From a checkpoint of a small mixture-of-experts model trained on Wikipedia: width 256, a softmax router.
Below are experts of layer 5 (counted from 0) of a mixture-of-experts language model. Rows are named down (a neuron's output weights, with its number) and show model dimensions 0-255. Each number is 128 + 24 x the weight over its row's rms, rounded and kept within 0 to 255. Numbers have three digits each.
Before each expert's rows: "raises" lists some tokens whose logits its average output raises strongly, later layers aside. This comes from a sample of Wikipedia text that the model never trained on.

# expert 14
raises: "D", "S", "P", "- ", "N"
down0:141102137148123128116143148145121135093139136089119125144116148173168097151115136147166113141106136114135149149111059143105134128179077118138103138151134134099126146092151125160104110142089114137153126109127106092151144134118129106091143113116096111161135150098111116129108119094120090109112118142167136154137098112121103134111146160132111133158117165129108121146138079117151140103111115127067165123093154187117112121121135125125164129120163116152164128117165116144100120130078141145118097103124092133144186134105136197111114152127121144131159127190147155124109184153199117118136143115114138120151109109124109135145144097159112114128072153125144115146130146156144101127181118139100096115131114129132102117160107102139037137165156113164121115126114119123111107134115147

# expert 13
raises: "-", ", ", "."
down8:130132160139134094119134082098115126133132166139127123098113120139121112111133125154099136133121123079116172131139202139112126121142104132105140119109119122158139141080078154142116143153172136166133118122105144160158163129109146117133144156124141112128088112134130154105113150174124134111113130145133159147102090152140140143140074118127127105150135156145139100133143136189139104159158067124114167154153100156133112099114106099172097113154093125122126114171159075128130111141134122129160160140127137145130153127130115136146095110077124165086147101103112156154114156145162113140149111101111129157126132164113107120121128101138155147105184100094100113122160107135165105135110137101124106117139091093106151169074164123126130116057137106128153141105093145106133078159131172

# expert 25
raises: ", ", ".", "-", "- "
down12:121149127168119142137088101125117098148092120138135114136164130163147097114140103137124151186153103162154123106087151154143106134113114151151118145129102118168106114070111147103157133092082130161164156144135132170084163114151103133122153051125145119101144137156125098125138166115136144114161143147124123121113124116136087139154106149157163127121114123109103130116116177108153176126109146099143129113120110092139119105114148149120124168142097153120106089153098100059116112111135145145127113106120118173091135130107145125118132108148145143143111077092167110101112118107176134132144174158095135128140131148106163144142135134156106142106127128140089149163142123126106171135097130105066133097114143072145093148115096132129105095141090128179113130112141144103105117133125105

# expert 2
raises: "-", ", ", "and "
down11:142112135128129123110140141129112127146123132097079108169108134104134122135098113139127173146142127129171120125156137135150115205161114136101120159128105166068102121112108136111135152101121143159149138155106139101155133125120126130117172172158092138178104135149129136144145100139182103136113117102128136131124125137123113108091123126089127116172180110129123140140122156132134178182103145121139123150113115137113145173147155101132095153159108113114155119124107134132121125110101099128101131134128083158107186170160113123141141163163136131110149129118118190096141087128123126109137133158134180173128165158123094124121126142085061167129117069147125123141097108122121154154165137109140118099116146138117119172117140120098099118083129132131118092172132164147087131128079124

# expert 16
raises: "- ", "= ", "| ", "and "
down0:135107133149114076126124141137083133092147100099115110115131144137199110099110110083143139121121123127089139119107113172134103138186099127130107120160132115123070140098133104145142100129092115128150104142133112144110166126136137148112135115127097122148163188134136131177119140150110112136135092134136091168106119114150124143143141161133130171131122153110095088128123111106121128096164124158115154142113130186150121133135119146141128169092134128176122126123139099153104129200061096156141083122109167114124124082089128174115115151125128153129149147156134148135106143139158125119126130100127127102127103174072111151141132140150145111123130172117145149146143111164101143137136146143138056180102110135159089166156102120128071138116139111120130143129150129107113137161134113

# expert 0
raises: ", ", ". ", "-", "er"
down1:116129140171164128133119141116111137139128128142079123163120136158144110173108121150129148124097159110143106158151118116106143120109131121120124115144138118140123101145140160159137132114089129165110123138089102144102117096130138089123173099124187106110132097162097116132106109134127111146145142122130136105133131125098094074079146165080154119126078143155122163154087161106105143135175129145160120115150145148128129105142090143115137139149129145116167132216151130171084154118108107106167153139165151139163094164139140090138132126156123168181115167087116154107163140142101153134132128104135087139144111161144112112133165126108110109084148106133117153160110146091107133136103156138121154095155154135092154156152113147184127121099101086145138144152103148151118111125154135

# expert 9
raises: "| ", "of ", "- ", "("
down0:133134136139105119070142146115107139109153122095127095117155149124148102115127125138100116137159115088151142129118096140089135168180108126158087093148156136145098123098148087143105123152090129188173117120127103107123142110131128117130130121126081102167118143145101110132112109132103061103129124108118132128136139133124129102089114164108075113147107136100103119127148085119149131107139160138131155134114111193093095119092146139130123122102150112147139102137174062149109105146062119132161134103129119116143142148113090164108108151116104131128153120167145136142140172143166123133118146112148124091134130094114139156138139110180158128132139176134111116142153142146107108111165150138117111165132101127113134087173087082144083158112146125120159145122134127100066096133107140

# expert 30
raises: "(", "- ", "and ", "at "
down1:101114137143120148117149125163136128151100119159102137167113138134138154130098099156120120141140162102138133198124117113135149149156152117128095116155156130114131118137103078122143117144098117187139154134108097154095109078117111098115164141096146159139118099159091120126132131164160146146131131106115118145125116164107139093071142189081157136128099131165105114151127139080102118149147104141141123152119128140136146085115101109127153142128102120114171127144176120163115144123132129117170119151140199138153065157123157084106129089164127136149100125113167130120127123121119129143149144095146088131116107126150132126132152138123115079102150130120133139102118116103134129137095144147122158112201150091060159144153112125119124126106115057146125103165125162140125121120105127

# expert 27
raises: "- ", "= ", "Studi", "Sci", "Personal ", "General "
down0:159117128118103121072132129167129155125154139120145117135125146179148131121142146160149105121164108106138162133120080162145134159162061147125117133128127136110135159139146097153131145120109148148130146160148130120125141101131152137121140104100097118189135127117121071153119102151135114096107102100101114149090115108145169158131104140083085142167137155081113093120135086089155175099141129175117140125127123199114134129154142157117146159119122153176178150117183129133103116141103148155116045140108161127155136130111102176136123143126138145156161136171099141132124148132130104128139146136122128111127080135114143144140126113120117105157130167128158147127167139152130135144158158143123103180137140146131116122120085088143105129135165115170129150166137112130100149126121153

# expert 18
raises: "d", "di", "-"
down0:142115101160110111125129115142102119085149118121105127129118146130173107125131128173085135121134117128104173148135081178153142143183142135127126124166189109117138138079140115163109119119136144157152136146098141130115141144156137158123135124114110128140135137118173121135085113110114119135093080116148123152116113137140136131138119165113059130111113147118148105134148118094142196115146139159096149148093129189161102112153150160123103119125128129176156112075161128132118128156075135134125090144130133103127127105099115169102140161158094136148165125164107121130106170100158122131176131135116116105138103114103115156161139128166109097116136169102166145136182158183130108123153182142115095159104104166131119104135096142163127160131147105152127102149116150116134112113135137

# expert 15
raises: ", ", "-", ". "
down0:129111129169158100099116120117121141111172121127130130146122159140175127146116111113163100116144135135130176155119115182122138126201109133145123095111137145136110135097110100145142105155073111152131127129131127106110156112137149147125145088132114139148130132128119097153102102112113119099126099145144099167114129132122112154113102147070081116130094199146128108160156117091142158113138139173137153129129127168128113132113121138152115127134117146177106113085179119137076128149068152130168112122113115121151149133099084176115154151164104123148179149191110129121151167146162126131155154121116149104136143130098120141163133123150123125154118161108154118163137141174138146112113157173095091139144096122136119151155078090121135120109134129154114152152133156115115111165094164

# expert 19
raises: "-", ", ", ".", ". ", "ed"
down5:132137116119141131088146127168139097123119144201174147167147164138111156144120138129124125097132142090114098121157135111134144118086118157174135120134115118104125106152113153159116143130143166117144111139106110115139116099135125121101115129169133128172099145182095078112107142121159170076093113170168127148171172163121118131107130129136145110130127110157124118128114165121113141115121124130116111141147144109135142114107102139137045100121062128143076103132149139157117174166163123113151139100139116141121125115119116153090093118126126104109116099139123139134104114107140122122127144102124113122129142186150140133135108122134144125139141155153154114148168111129090181116119156105135168117076131107127156122138135106177137113136159082120110081108138133111068077131175163